Experts of a small language model.
Training: a variant of Adam for the experts, 563M tokens, 8587 steps.
Below are experts of layer 6 (counted from 0) of a mixture-of-experts language model. Rows are named router (the router's row for the expert), gate (a neuron's input weights, with its number), up (a neuron's input weights, with its number), down (a neuron's output weights, with its number) and show model dimensions 0-223. Each number is 200 + 20 x the weight over its row's rms, rounded and kept within 0 to 999.
After each expert's rows: a language model's description of what the expert responds to. This comes from a sample of Wikipedia text that the model never trained on.

# expert 51
router,207,188,229,209,171,228,197,192,190,232,178,193,184,200,178,219,180,211,194,183,181,204,198,208,153,233,142,193,178,205,211,197,208,247,219,220,202,204,207,194,197,209,189,214,219,194,177,164,247,189,196,223,215,192,252,196,214,200,177,198,196,191,164,214,202,184,222,197,215,163,170,195,166,169,181,210,207,167,192,193,232,198,199,193,204,201,178,198,183,186,201,219,194,206,213,202,189,209,202,195,212,185,190,191,181,188,198,209,219,214,199,181,192,178,193,187,213,219,161,222,190,177,208,222,171,219,217,204,176,201,162,187,225,203,188,201,203,180,249,179,199,168,186,179,209,185,241,213,182,218,220,228,199,186,227,176,174,248,212,210,190,176,188,171,200,208,179,207,190,239,212,198,232,201,218,166,231,218,169,159,224,223,226,191,185,186,176,192,220,186,231,210,204,217,228,176,182,232,209,220,177,181,202,198,223,167,162,199,191,208,201,184,212,199,227,206,201,182,221,202,244,188,206,190
gate2,214,185,210,219,202,170,186,239,225,208,222,156,218,191,217,205,188,208,251,208,208,209,185,199,192,190,222,189,223,163,214,196,186,196,213,188,166,201,208,189,230,200,173,181,217,199,179,203,189,217,199,202,247,177,209,207,213,216,183,175,198,224,233,191,203,227,206,182,221,210,188,169,177,191,185,203,213,221,220,234,198,179,207,201,186,199,169,211,226,185,213,177,227,184,216,209,172,217,211,206,202,217,192,224,221,207,238,229,184,213,208,217,217,213,217,240,199,210,195,251,193,178,207,214,183,200,222,190,231,192,257,213,221,235,196,177,196,201,191,229,209,188,232,187,200,194,168,203,200,225,196,151,220,210,206,176,179,205,173,184,193,222,188,206,204,211,216,221,245,189,176,206,210,198,197,182,168,217,201,211,212,192,176,195,169,188,220,186,237,176,199,183,224,208,208,200,227,223,179,165,227,201,206,208,193,181,184,201,253,186,214,223,244,200,238,206,185,202,205,159,200,178,230,210
up2,194,191,212,214,168,228,178,206,230,218,214,179,196,222,204,200,188,232,217,181,158,178,174,215,195,234,168,184,197,164,175,202,209,237,195,198,180,186,177,179,216,230,191,200,234,206,140,232,197,210,210,188,237,190,227,218,184,192,190,172,228,202,181,179,202,212,211,189,219,199,199,192,141,197,207,210,205,201,206,220,190,193,195,192,203,191,187,217,193,210,198,225,224,215,214,225,176,221,218,177,196,177,169,160,195,193,225,189,213,200,210,199,234,216,188,207,201,212,176,211,230,186,229,203,182,206,211,203,214,193,205,224,227,223,178,187,164,203,194,185,203,183,222,178,196,183,218,222,206,191,195,188,202,201,211,161,155,219,186,207,173,210,242,180,216,218,187,207,219,199,170,195,213,204,219,205,204,231,201,192,246,236,166,159,166,211,188,171,214,199,225,183,200,226,224,190,186,201,207,192,177,195,174,170,198,189,174,194,246,200,207,195,226,196,231,176,184,182,242,195,230,187,206,190
down2,177,190,174,187,225,216,238,212,203,204,185,215,203,183,205,203,209,210,215,219,186,197,215,208,208,172,223,189,203,228,227,208,222,193,211,238,224,235,232,172,159,197,215,220,199,204,212,189,177,165,221,181,186,183,187,199,220,189,202,232,167,230,243,182,181,154,200,198,205,205,208,169,203,220,156,179,163,211,210,205,230,222,199,207,227,201,175,205,190,229,219,219,196,214,217,206,200,213,248,236,206,223,209,168,181,189,219,201,189,188,195,159,203,180,235,179,223,183,203,167,200,146,185,208,195,191,188,195,182,177,190,223,177,206,199,177,187,250,187,192,202,206,200,206,183,193,208,183,189,177,167,209,212,205,173,182,190,227,167,204,194,203,181,234,199,229,223,203,209,190,177,217,203,210,188,224,206,225,204,223,206,196,198,216,227,181,197,200,198,181,207,217,211,190,202,196,211,170,172,199,232,230,220,195,204,214,242,139,241,205,226,196,196,193,201,182,219,197,221,172,192,193,230,209
It responds to: Romance and foreign names. Name pieces and particles in Spanish, Portuguese, French and Slavic personal names, often in tables, such as de, del, la, Na(dal).

# expert 52
router,209,191,182,232,146,176,182,204,175,241,216,205,192,177,189,180,177,211,169,190,207,180,247,179,165,209,233,222,210,207,175,205,218,191,212,208,179,213,224,204,168,190,228,211,224,187,204,205,187,178,195,222,169,178,194,191,206,201,194,175,236,195,239,203,225,187,225,201,222,232,195,232,199,240,256,187,218,241,192,205,186,203,187,186,214,204,241,196,214,204,183,197,243,209,178,255,195,178,171,195,193,175,230,173,219,185,220,223,222,212,210,200,203,181,235,222,182,236,214,214,185,217,207,192,192,204,202,201,186,210,204,209,216,193,229,218,177,203,193,262,222,184,212,201,190,199,179,229,188,202,180,205,178,219,234,233,212,188,184,233,210,203,208,191,174,184,216,215,202,170,193,192,182,179,177,215,199,228,219,169,197,200,195,205,211,195,187,199,205,197,177,185,200,203,157,209,191,206,194,212,170,216,172,173,200,194,213,204,206,202,206,192,178,227,197,224,211,186,212,192,167,232,191,197
gate1,217,178,189,205,182,213,198,230,199,198,208,212,167,229,243,174,179,201,204,242,201,223,206,170,193,164,172,209,198,196,198,215,241,223,246,207,230,208,169,203,203,208,212,217,201,197,188,174,194,188,170,194,184,221,211,180,174,191,163,192,209,219,226,192,197,188,205,202,230,205,207,199,205,201,204,221,179,186,212,184,183,191,162,169,217,179,212,263,175,216,213,201,191,222,222,252,202,218,230,151,222,166,179,242,174,215,219,161,213,187,191,177,215,213,182,197,190,196,174,202,174,183,221,204,197,195,220,208,217,222,204,220,205,191,205,176,175,214,223,201,218,221,206,207,181,178,198,197,198,176,222,184,179,197,212,209,207,179,195,211,217,194,200,196,227,240,167,243,215,194,180,210,198,194,202,193,233,162,216,176,196,226,192,239,219,204,178,232,207,219,177,198,171,192,177,232,203,173,207,206,215,183,207,216,234,208,182,198,199,228,172,233,175,220,182,214,205,211,214,177,203,188,210,199
up1,219,173,214,207,177,191,213,232,201,214,209,148,193,209,169,215,214,185,210,194,181,212,218,177,192,221,201,196,191,183,223,197,222,223,205,198,188,214,181,170,216,221,182,217,207,187,233,197,166,203,170,217,224,215,199,215,188,191,179,194,210,199,189,211,218,213,211,222,211,177,211,208,202,206,195,209,200,197,170,193,208,211,189,213,247,173,196,204,226,219,220,192,163,168,178,171,174,217,225,179,210,201,216,185,194,239,167,210,210,224,222,201,168,226,228,199,218,224,183,207,206,206,153,221,188,230,190,182,159,205,233,195,192,213,218,213,160,171,197,193,195,208,181,175,191,205,233,183,224,219,211,203,216,190,246,242,191,210,159,195,203,203,196,198,224,198,217,202,198,192,203,204,183,225,191,161,205,226,164,204,173,182,176,193,195,163,207,186,215,149,209,203,211,188,219,170,216,201,196,191,202,216,203,178,188,167,199,181,215,210,234,226,185,257,199,207,170,159,202,186,219,229,232,218
down1,197,157,206,182,174,214,188,230,196,195,219,165,190,171,192,211,187,220,191,209,199,188,190,199,234,173,194,195,189,156,173,227,209,190,189,160,201,214,194,185,211,211,202,201,182,234,211,188,169,220,207,209,221,239,225,183,173,208,195,211,201,235,205,188,190,207,231,173,224,228,215,188,167,182,184,186,207,171,214,182,219,192,201,197,182,161,192,201,190,209,252,225,177,199,181,170,203,212,202,213,202,181,200,211,192,182,191,207,169,216,254,221,201,195,161,208,206,188,225,191,176,203,178,196,184,204,201,214,182,243,240,188,202,177,217,226,176,165,237,162,187,224,165,161,220,228,229,183,184,207,226,174,195,213,203,193,208,194,193,209,186,165,166,211,205,192,196,208,195,184,193,192,177,190,222,193,203,184,184,205,199,204,184,197,234,177,175,231,236,217,215,184,236,183,232,215,158,194,196,175,226,204,214,210,202,182,198,179,191,212,183,213,226,169,206,212,200,194,199,213,203,246,210,218
It responds to: Words taking a complement. Words usually followed by to or of, like due, according, prior, subject, similar, difficult, and word pieces after un- such as un-quest-ionably.

# expert 34
router,205,188,195,193,222,148,177,212,226,199,179,164,197,162,198,220,214,202,195,194,202,215,199,187,217,198,213,221,207,207,202,202,178,174,187,176,187,232,184,231,195,168,195,226,210,184,175,202,216,176,212,190,194,225,214,202,198,211,183,192,206,209,196,245,184,197,181,156,226,223,200,224,190,245,211,212,202,225,203,205,204,197,180,194,198,179,226,175,182,218,166,176,161,227,212,196,165,180,181,208,210,207,244,185,230,192,204,193,201,202,170,211,208,185,210,203,171,243,237,200,196,211,184,172,209,198,179,176,183,209,204,204,196,210,226,215,213,219,200,197,206,232,229,182,231,195,191,215,178,209,182,177,205,168,201,192,204,179,177,227,199,227,194,156,216,221,256,222,236,208,172,201,196,174,182,203,175,185,215,183,199,184,205,235,209,155,222,228,211,183,213,186,208,181,218,206,191,226,191,170,225,175,177,229,187,211,201,198,192,170,185,238,172,174,179,225,235,188,225,197,204,176,204,215
gate0,190,171,235,204,170,195,223,173,196,213,206,195,193,195,205,221,232,205,220,196,204,159,189,219,199,210,194,170,158,213,176,252,232,202,203,198,225,209,212,185,209,199,208,177,152,198,188,227,186,213,169,219,172,181,226,208,178,198,210,189,197,219,227,231,168,201,197,180,170,172,203,186,232,180,184,196,187,217,174,206,237,187,220,217,201,195,171,216,199,193,216,213,210,213,178,220,201,184,175,197,210,206,204,226,214,203,228,210,202,166,172,196,210,207,207,161,193,200,197,198,171,166,215,177,200,227,192,198,187,196,226,191,193,242,173,215,204,205,215,209,165,185,194,239,157,177,197,240,212,194,212,199,237,179,159,201,193,208,228,215,194,208,205,187,186,172,176,200,188,221,180,176,235,209,206,217,207,183,167,206,208,176,225,196,214,222,188,188,186,213,198,222,215,229,194,193,233,242,238,212,204,202,183,205,229,180,203,173,184,205,234,151,220,189,187,195,204,227,201,240,196,184,199,218
up0,227,168,196,198,212,203,211,197,169,231,210,192,219,201,195,188,187,220,240,214,185,196,178,193,217,225,215,233,181,230,177,228,209,175,205,182,195,228,182,238,227,195,220,218,220,196,233,197,206,176,220,212,171,236,221,199,213,222,185,244,186,224,177,217,218,211,162,188,208,204,202,184,191,192,226,188,185,186,220,150,258,193,245,203,200,183,214,220,178,196,210,214,215,218,195,205,177,208,197,201,173,211,207,200,218,216,195,228,181,215,173,196,197,174,213,184,185,214,221,242,201,164,187,206,235,178,209,199,199,224,207,194,202,191,200,214,228,198,209,194,206,184,206,223,210,178,200,229,173,228,195,196,209,227,175,223,210,178,174,204,189,194,219,196,199,220,182,234,204,164,181,214,200,243,182,201,208,192,175,180,181,203,191,214,232,180,216,224,179,189,179,212,231,183,174,194,196,230,182,218,231,196,160,213,209,197,216,174,156,198,214,212,179,208,192,223,187,214,224,227,213,172,251,213
down0,187,189,239,197,145,196,217,165,175,176,188,218,230,201,214,245,218,181,205,174,217,200,231,223,208,181,205,214,219,228,229,224,201,209,227,181,186,225,190,198,222,219,225,186,193,193,213,198,206,185,193,210,211,133,207,209,229,184,183,199,224,204,209,218,215,199,209,190,192,155,204,230,172,156,209,209,197,182,187,213,227,175,183,196,234,189,209,195,195,187,195,186,188,256,179,210,230,202,181,195,173,170,170,194,213,185,183,222,199,195,206,187,181,174,219,207,178,203,190,202,198,230,231,201,224,194,181,197,219,207,206,205,204,197,235,221,206,169,170,203,190,206,187,176,229,214,199,186,185,170,209,191,226,260,214,210,224,229,236,198,196,180,197,175,216,156,174,178,201,173,182,206,190,235,186,193,193,166,189,202,182,192,200,214,180,231,197,183,186,210,181,183,206,195,193,182,191,180,197,188,198,194,170,169,233,201,186,216,216,218,168,200,240,221,189,169,204,206,203,183,207,184,200,190
It responds to: Adjectives of size and degree. Gradable adjectives and stems before -est or -ly endings, such as low-est, largest, strong, young, greater, plus some and.

# expert 13
router,176,171,224,190,201,209,236,191,197,238,204,249,155,219,199,177,211,183,232,223,203,174,225,176,209,191,178,225,225,201,199,182,201,204,184,235,185,204,219,162,212,202,207,242,211,175,224,192,194,211,220,224,186,184,223,196,188,179,225,223,224,205,182,224,185,186,191,221,193,160,212,204,206,199,212,182,214,179,191,225,182,209,155,183,204,208,183,198,223,201,243,216,195,181,207,186,197,234,184,201,191,184,192,204,178,243,195,241,217,188,210,222,185,200,222,231,180,217,158,174,161,212,186,227,211,202,178,216,220,200,208,187,181,181,212,167,188,177,202,201,209,194,171,203,185,204,203,185,171,206,210,183,198,206,195,234,219,202,169,180,226,204,199,212,181,237,161,214,225,194,167,197,207,185,230,189,220,214,192,213,181,199,236,222,201,221,173,181,215,238,214,212,208,212,232,198,219,192,186,235,189,183,190,186,209,207,227,176,217,200,174,239,196,211,206,178,232,160,192,213,199,210,177,206
gate0,171,195,219,213,199,222,221,203,206,202,202,229,189,218,209,222,192,214,214,214,184,209,206,199,209,210,223,227,180,217,189,190,205,209,200,164,192,179,190,190,194,240,190,185,167,196,222,196,178,207,194,229,215,209,213,199,208,198,213,245,201,204,194,184,187,241,218,163,192,195,164,196,214,178,190,189,185,230,179,197,176,179,206,196,180,226,204,213,188,286,196,198,198,222,195,198,232,214,203,187,175,236,178,186,174,202,208,193,177,201,233,244,208,198,196,207,198,191,201,189,202,196,172,228,230,211,209,216,185,235,166,182,190,220,190,172,175,209,167,182,218,203,210,218,155,173,163,206,184,208,230,232,174,248,197,217,203,176,209,191,208,199,192,213,207,212,181,216,199,188,225,195,214,219,219,220,184,189,176,163,207,220,213,198,176,192,176,205,185,211,172,174,209,192,158,238,215,204,235,224,170,198,184,182,232,202,196,213,193,223,191,168,209,193,166,197,232,225,206,210,181,203,174,241
up0,186,197,206,163,228,183,202,218,212,243,211,195,191,208,221,203,197,185,216,157,215,144,211,223,186,236,197,209,215,210,221,179,188,183,208,219,173,207,195,218,204,219,202,206,220,179,140,208,251,172,177,213,219,201,225,179,218,209,183,178,197,178,224,179,214,168,175,197,223,195,208,174,148,196,167,247,196,194,212,198,239,222,197,210,199,165,193,201,188,183,208,242,195,183,234,186,201,195,201,197,198,209,182,206,182,212,223,206,154,207,169,215,207,189,237,189,207,187,191,219,179,180,215,200,212,185,233,217,202,182,180,207,200,180,211,198,222,212,176,212,232,161,221,194,199,222,194,220,208,187,159,212,197,204,209,210,193,200,202,224,190,191,206,191,184,185,208,221,175,178,178,221,191,179,169,215,179,206,192,212,218,179,200,234,203,196,152,220,200,194,202,220,224,177,185,201,176,196,180,221,229,238,198,194,170,179,209,180,227,193,200,181,220,208,182,247,208,196,188,195,164,211,201,198
down0,195,198,195,198,192,225,221,182,197,209,196,233,178,188,184,210,209,178,212,199,156,181,178,188,212,221,218,189,217,204,184,221,201,222,213,233,184,233,185,151,225,210,156,189,154,202,233,204,225,164,208,182,209,223,201,154,184,237,199,256,176,166,184,215,183,207,189,218,194,165,177,181,226,224,183,207,213,236,191,190,201,216,178,201,177,195,242,201,218,186,226,222,240,230,230,189,182,208,187,178,216,210,206,215,214,212,207,225,165,221,193,181,172,215,209,186,232,213,184,211,181,182,176,210,213,197,154,207,240,216,204,225,194,169,187,175,190,214,232,213,222,209,215,206,174,191,202,201,224,201,218,193,192,214,213,173,229,200,194,210,202,174,209,214,191,189,182,167,208,181,234,172,223,198,181,209,221,216,186,222,159,189,195,211,218,203,215,194,196,169,215,187,169,176,198,237,200,204,208,194,216,173,221,210,214,230,209,185,191,227,221,214,211,200,203,218,214,193,197,184,207,228,198,200
It responds to: Organization name endings. Name-ending words of companies, publishers and institutions, such as Ltd, Inc, Press, Hall, plus Thai-script text and compounds like publish-er.

# expert 46
router,211,200,214,244,139,215,194,185,181,206,192,184,199,215,185,161,202,190,207,156,214,196,163,191,202,184,173,193,162,209,192,190,200,229,198,203,214,207,207,196,222,209,198,209,213,210,195,170,261,217,197,192,195,223,263,225,192,183,183,207,195,176,160,207,238,197,215,209,190,198,211,183,192,216,171,185,195,191,213,205,212,189,189,176,227,184,161,190,240,156,195,227,210,193,195,170,162,210,219,197,189,207,207,205,198,176,161,179,203,208,181,218,199,184,186,176,196,186,204,207,186,200,211,228,148,210,177,182,183,205,178,203,224,190,193,229,189,176,214,191,217,205,193,180,169,157,214,210,215,188,224,209,212,160,210,205,195,216,219,191,182,190,179,219,199,206,185,207,180,232,223,201,210,227,208,180,224,220,218,184,190,217,206,179,193,208,176,178,157,173,216,220,176,211,211,212,199,217,221,193,208,188,224,192,202,180,162,191,177,221,224,200,243,175,199,194,182,180,194,187,245,210,204,180
gate0,212,180,174,226,223,191,214,189,185,206,206,187,218,244,218,181,181,203,223,196,193,216,206,190,201,181,202,192,181,194,194,195,250,206,194,172,231,209,205,232,193,213,155,181,225,196,175,203,243,229,214,208,210,200,238,213,192,197,167,211,198,165,203,230,242,223,182,208,191,202,218,227,209,218,191,213,218,223,250,189,188,158,169,154,222,220,175,176,227,155,215,241,198,189,217,217,189,202,197,218,175,182,202,212,248,234,170,194,234,215,172,179,187,182,192,202,206,196,210,223,229,202,189,192,180,203,215,204,196,232,225,222,257,231,187,237,208,186,192,213,179,208,210,219,197,172,193,185,185,193,191,196,215,176,209,221,197,189,194,210,201,205,192,177,193,213,214,200,182,182,212,187,195,201,200,201,199,199,227,185,219,214,217,203,198,172,215,178,201,176,219,232,196,204,191,190,221,201,187,165,216,202,188,208,180,214,185,145,207,214,230,196,192,180,161,192,202,182,214,179,203,198,176,233
up0,174,196,219,193,202,226,196,242,224,212,241,210,159,192,196,227,162,212,237,218,191,179,218,217,205,226,203,177,173,186,186,178,199,197,179,183,198,198,219,188,212,181,237,201,168,160,206,192,174,239,170,250,226,207,170,165,186,171,232,224,158,221,210,189,210,217,197,174,206,187,193,204,199,208,204,190,193,206,197,210,175,235,218,206,193,194,215,211,219,187,199,180,199,205,163,206,197,214,213,214,231,175,216,212,194,201,221,182,216,186,179,199,212,203,220,224,199,204,209,196,207,186,233,200,207,222,213,200,217,230,185,171,177,184,185,215,203,206,216,176,186,217,200,230,194,200,187,203,223,188,178,199,198,219,214,169,238,201,200,195,232,226,217,205,199,226,188,188,219,238,222,222,200,201,195,195,201,178,229,196,213,213,210,174,167,194,215,227,215,210,196,169,194,200,156,143,171,219,215,182,214,217,220,174,217,182,213,229,212,197,196,246,156,208,201,166,210,213,199,225,172,180,220,189
down0,255,177,210,211,213,146,170,185,230,230,207,214,204,210,207,201,214,203,217,195,186,212,191,202,203,206,219,168,173,211,201,228,225,201,217,203,181,203,199,198,206,184,212,167,209,212,161,209,210,162,209,217,192,203,238,199,178,234,168,209,199,179,195,201,169,185,225,218,185,184,205,218,183,193,194,218,229,192,165,162,202,175,233,168,249,184,199,177,204,156,189,221,224,209,243,228,191,192,195,201,191,224,186,223,195,197,171,147,184,238,233,219,197,184,218,176,195,223,185,193,212,205,206,195,171,165,224,213,209,187,201,195,192,209,191,189,218,216,175,202,215,221,186,184,197,197,221,193,196,209,243,221,208,171,211,245,214,192,237,174,205,196,159,207,168,185,179,197,220,176,184,189,181,189,195,196,190,213,190,216,212,211,181,199,200,209,197,194,156,163,186,216,205,239,230,214,200,202,204,183,194,182,181,194,177,188,175,174,180,188,221,194,173,188,181,214,173,205,190,193,194,228,217,203
It responds to: Starts of personal names. First names and opening pieces of names or surnames after a comma or colon, such as John, Richard, de, San-, Er-hard.

# expert 55
router,192,188,239,235,209,206,198,227,203,184,207,197,161,183,214,192,227,167,199,185,241,226,184,191,190,204,190,187,194,207,191,178,228,158,185,233,239,179,219,244,211,197,239,205,200,214,206,181,204,208,228,172,210,200,194,189,184,189,179,170,199,210,200,204,225,200,159,214,172,198,210,221,206,192,200,200,189,223,188,210,184,228,249,211,211,181,203,172,215,201,224,211,260,212,178,150,170,208,188,201,175,188,199,220,225,208,177,187,181,203,172,220,208,219,181,219,206,201,166,188,193,231,170,208,178,182,207,193,220,180,251,199,154,179,239,198,211,200,199,197,222,172,203,188,199,207,194,188,188,211,212,220,200,200,184,219,214,193,192,198,190,149,204,211,210,202,189,183,205,212,193,187,202,225,196,196,188,245,223,194,166,206,195,180,175,159,220,180,207,187,200,213,204,178,189,218,176,202,207,202,183,210,237,191,175,235,204,236,210,240,199,186,180,187,182,185,215,173,196,189,203,183,175,174
gate1,215,246,185,206,235,198,209,160,223,217,184,186,200,220,183,192,180,155,199,215,206,221,165,169,207,179,228,197,197,237,234,218,214,195,187,188,198,179,235,174,188,205,212,187,190,185,204,186,210,220,237,198,204,185,194,209,214,240,192,180,175,214,192,180,211,179,162,193,201,198,183,182,209,226,209,200,201,205,203,210,223,195,180,189,211,184,203,159,162,220,217,174,204,181,231,195,213,200,209,196,182,219,190,176,218,208,159,234,174,230,202,190,227,234,166,223,242,218,178,229,192,219,176,196,214,195,204,184,211,190,213,198,187,185,209,194,195,189,195,243,196,201,182,215,193,225,181,177,173,225,182,191,215,206,213,177,234,235,180,190,196,199,187,206,246,195,241,171,217,175,194,218,220,224,196,218,198,200,237,176,218,185,213,162,198,189,217,188,199,209,183,188,257,205,197,174,200,234,217,216,225,196,197,194,189,200,231,200,229,228,220,193,202,179,212,169,176,213,209,186,233,216,192,193
up1,230,205,180,213,191,203,224,231,191,212,217,217,223,203,204,206,218,184,206,163,219,215,221,220,208,209,181,203,199,198,203,229,182,194,209,213,192,193,165,195,207,183,198,244,227,209,184,182,205,222,174,236,158,218,193,189,202,219,169,185,197,181,216,179,170,172,214,219,187,176,213,205,237,194,193,218,203,188,216,206,203,219,203,205,181,207,195,227,182,214,194,215,209,199,224,172,241,219,207,214,187,181,191,191,224,216,169,157,211,184,199,212,198,220,230,197,227,201,202,174,248,193,230,205,193,208,185,217,220,212,203,232,177,221,176,230,233,163,213,199,186,203,176,243,200,224,215,196,187,194,212,205,214,212,226,206,201,168,231,227,199,222,189,196,168,215,207,230,202,175,210,210,237,165,196,203,238,204,205,161,187,210,194,178,223,194,158,194,198,173,202,227,200,220,239,189,223,185,218,168,181,181,179,177,174,177,228,177,192,189,259,190,205,187,218,210,177,192,175,174,222,213,182,181
down1,216,198,176,225,200,180,171,207,176,201,203,193,191,207,192,189,185,222,201,201,218,221,163,197,194,182,201,162,245,180,188,175,192,209,189,222,165,181,165,188,208,191,226,199,192,162,192,221,211,214,226,214,174,212,200,204,212,198,201,224,198,173,196,205,226,189,233,191,210,180,166,197,204,200,185,200,198,194,189,204,184,189,205,206,208,197,169,175,189,214,168,188,217,178,221,192,207,206,221,193,222,218,188,192,186,179,227,217,175,224,201,225,173,209,180,200,183,183,189,207,199,222,204,195,194,202,228,211,211,187,188,192,235,187,188,209,223,167,150,238,220,179,188,234,250,210,176,204,205,197,199,190,240,205,211,185,197,207,179,228,216,213,179,170,187,221,142,211,223,186,191,206,169,163,195,229,179,178,201,213,196,196,192,220,234,183,171,188,228,215,219,190,206,180,167,173,225,262,231,228,215,220,188,215,222,183,197,187,216,155,216,176,206,207,204,192,224,219,233,192,171,231,198,232
It responds to: Place name parts. Compass words and parts of place names, such as New, South, North, York, Stock-port, Man-chester, County, in locations and sports fixtures.

# expert 1
router,217,208,196,169,233,193,229,175,220,193,214,216,192,222,206,210,159,190,193,173,164,198,214,165,181,174,202,199,243,185,239,193,209,171,179,208,168,185,207,177,185,222,211,213,218,187,227,224,207,188,188,199,170,154,198,199,204,246,201,183,204,180,239,181,183,201,194,209,214,222,171,213,186,171,193,205,213,163,193,161,190,200,186,204,206,226,200,199,225,215,210,233,177,198,191,209,239,175,175,192,201,191,207,221,171,222,153,199,199,223,178,182,196,211,204,216,215,209,187,207,200,231,191,173,217,182,218,233,223,221,178,175,173,216,215,166,187,162,226,205,197,227,189,220,171,231,193,199,216,190,182,192,181,231,211,203,220,181,185,197,199,199,183,217,218,218,188,202,191,221,196,212,193,177,229,222,225,227,184,175,181,204,189,187,176,237,215,217,210,219,209,196,196,213,210,204,192,178,193,233,150,214,218,188,220,193,212,206,195,222,158,153,195,197,185,211,188,188,182,223,176,203,208,236
gate6,219,209,198,210,189,207,198,199,169,215,231,233,205,232,191,209,140,216,227,212,190,189,195,220,181,164,220,196,212,196,232,199,174,186,184,190,184,183,208,216,199,229,204,208,193,204,207,184,188,211,189,210,199,176,193,189,196,232,186,218,190,210,227,201,176,211,189,198,210,203,173,196,198,213,182,231,231,184,227,167,234,171,155,201,160,221,196,235,198,217,212,188,198,201,207,195,189,198,213,191,217,221,196,166,183,191,178,201,228,211,240,195,200,194,218,162,174,214,194,234,195,178,201,157,169,172,188,203,201,194,200,198,247,180,205,198,202,181,178,210,176,207,203,200,197,227,205,203,257,199,196,178,183,221,201,218,180,202,206,211,198,175,224,175,211,225,229,224,189,254,196,191,214,214,242,219,233,194,201,180,198,222,169,233,191,210,167,237,219,218,185,158,179,151,195,195,208,210,188,226,175,180,203,215,185,188,216,208,216,225,184,206,186,151,222,200,204,205,195,191,184,227,184,202
up6,233,222,232,216,194,230,183,225,204,220,228,208,187,156,218,219,199,207,174,194,220,215,217,172,206,183,167,187,189,208,182,184,203,215,234,190,196,177,192,182,196,237,173,174,173,201,188,199,195,171,183,202,189,208,163,170,213,182,190,201,188,204,201,203,258,191,204,193,197,226,178,197,162,220,208,196,167,214,190,208,176,210,207,234,196,214,231,164,205,180,191,240,221,203,204,212,191,191,161,198,184,213,211,186,218,202,223,198,203,192,206,211,160,254,186,181,206,205,209,212,173,209,226,228,191,207,176,204,227,197,190,177,159,235,222,227,219,212,213,216,215,183,226,179,187,200,206,199,203,213,181,201,152,233,174,216,204,221,227,215,196,160,228,195,212,159,194,184,169,196,209,194,201,196,195,213,200,213,196,187,174,214,189,195,197,208,190,192,218,188,203,195,198,198,184,198,216,247,223,161,175,195,228,180,243,239,199,189,183,197,204,180,203,212,172,182,204,220,189,239,163,207,215,212
down6,202,219,167,230,211,227,224,189,204,194,211,172,179,180,217,199,193,165,224,197,176,216,192,223,187,207,186,230,211,177,180,236,182,171,204,155,175,200,203,213,194,213,186,221,213,183,171,179,192,192,167,221,173,173,196,229,193,196,180,193,204,168,227,183,199,184,206,213,191,166,199,182,210,193,235,239,217,184,222,146,207,184,217,192,181,233,219,228,200,230,211,194,227,202,161,167,206,212,204,210,189,202,179,213,198,185,222,219,161,190,171,208,176,183,186,215,202,219,220,205,198,176,197,156,199,204,193,192,200,207,221,200,202,209,180,171,213,218,209,207,189,220,215,197,206,267,174,225,207,197,215,183,187,203,155,220,203,202,192,216,232,211,195,197,199,201,187,207,194,202,209,215,189,200,164,214,215,192,178,207,184,213,219,172,175,196,186,225,219,157,202,195,227,146,181,224,208,232,206,214,183,213,218,223,179,182,210,213,219,194,219,174,194,198,186,234,241,195,218,172,185,224,176,179
It responds to: Table column headers. Column header words in wikitable header rows, mostly track listings, filmographies and episode lists, such as Title, Producer, Label, Episode.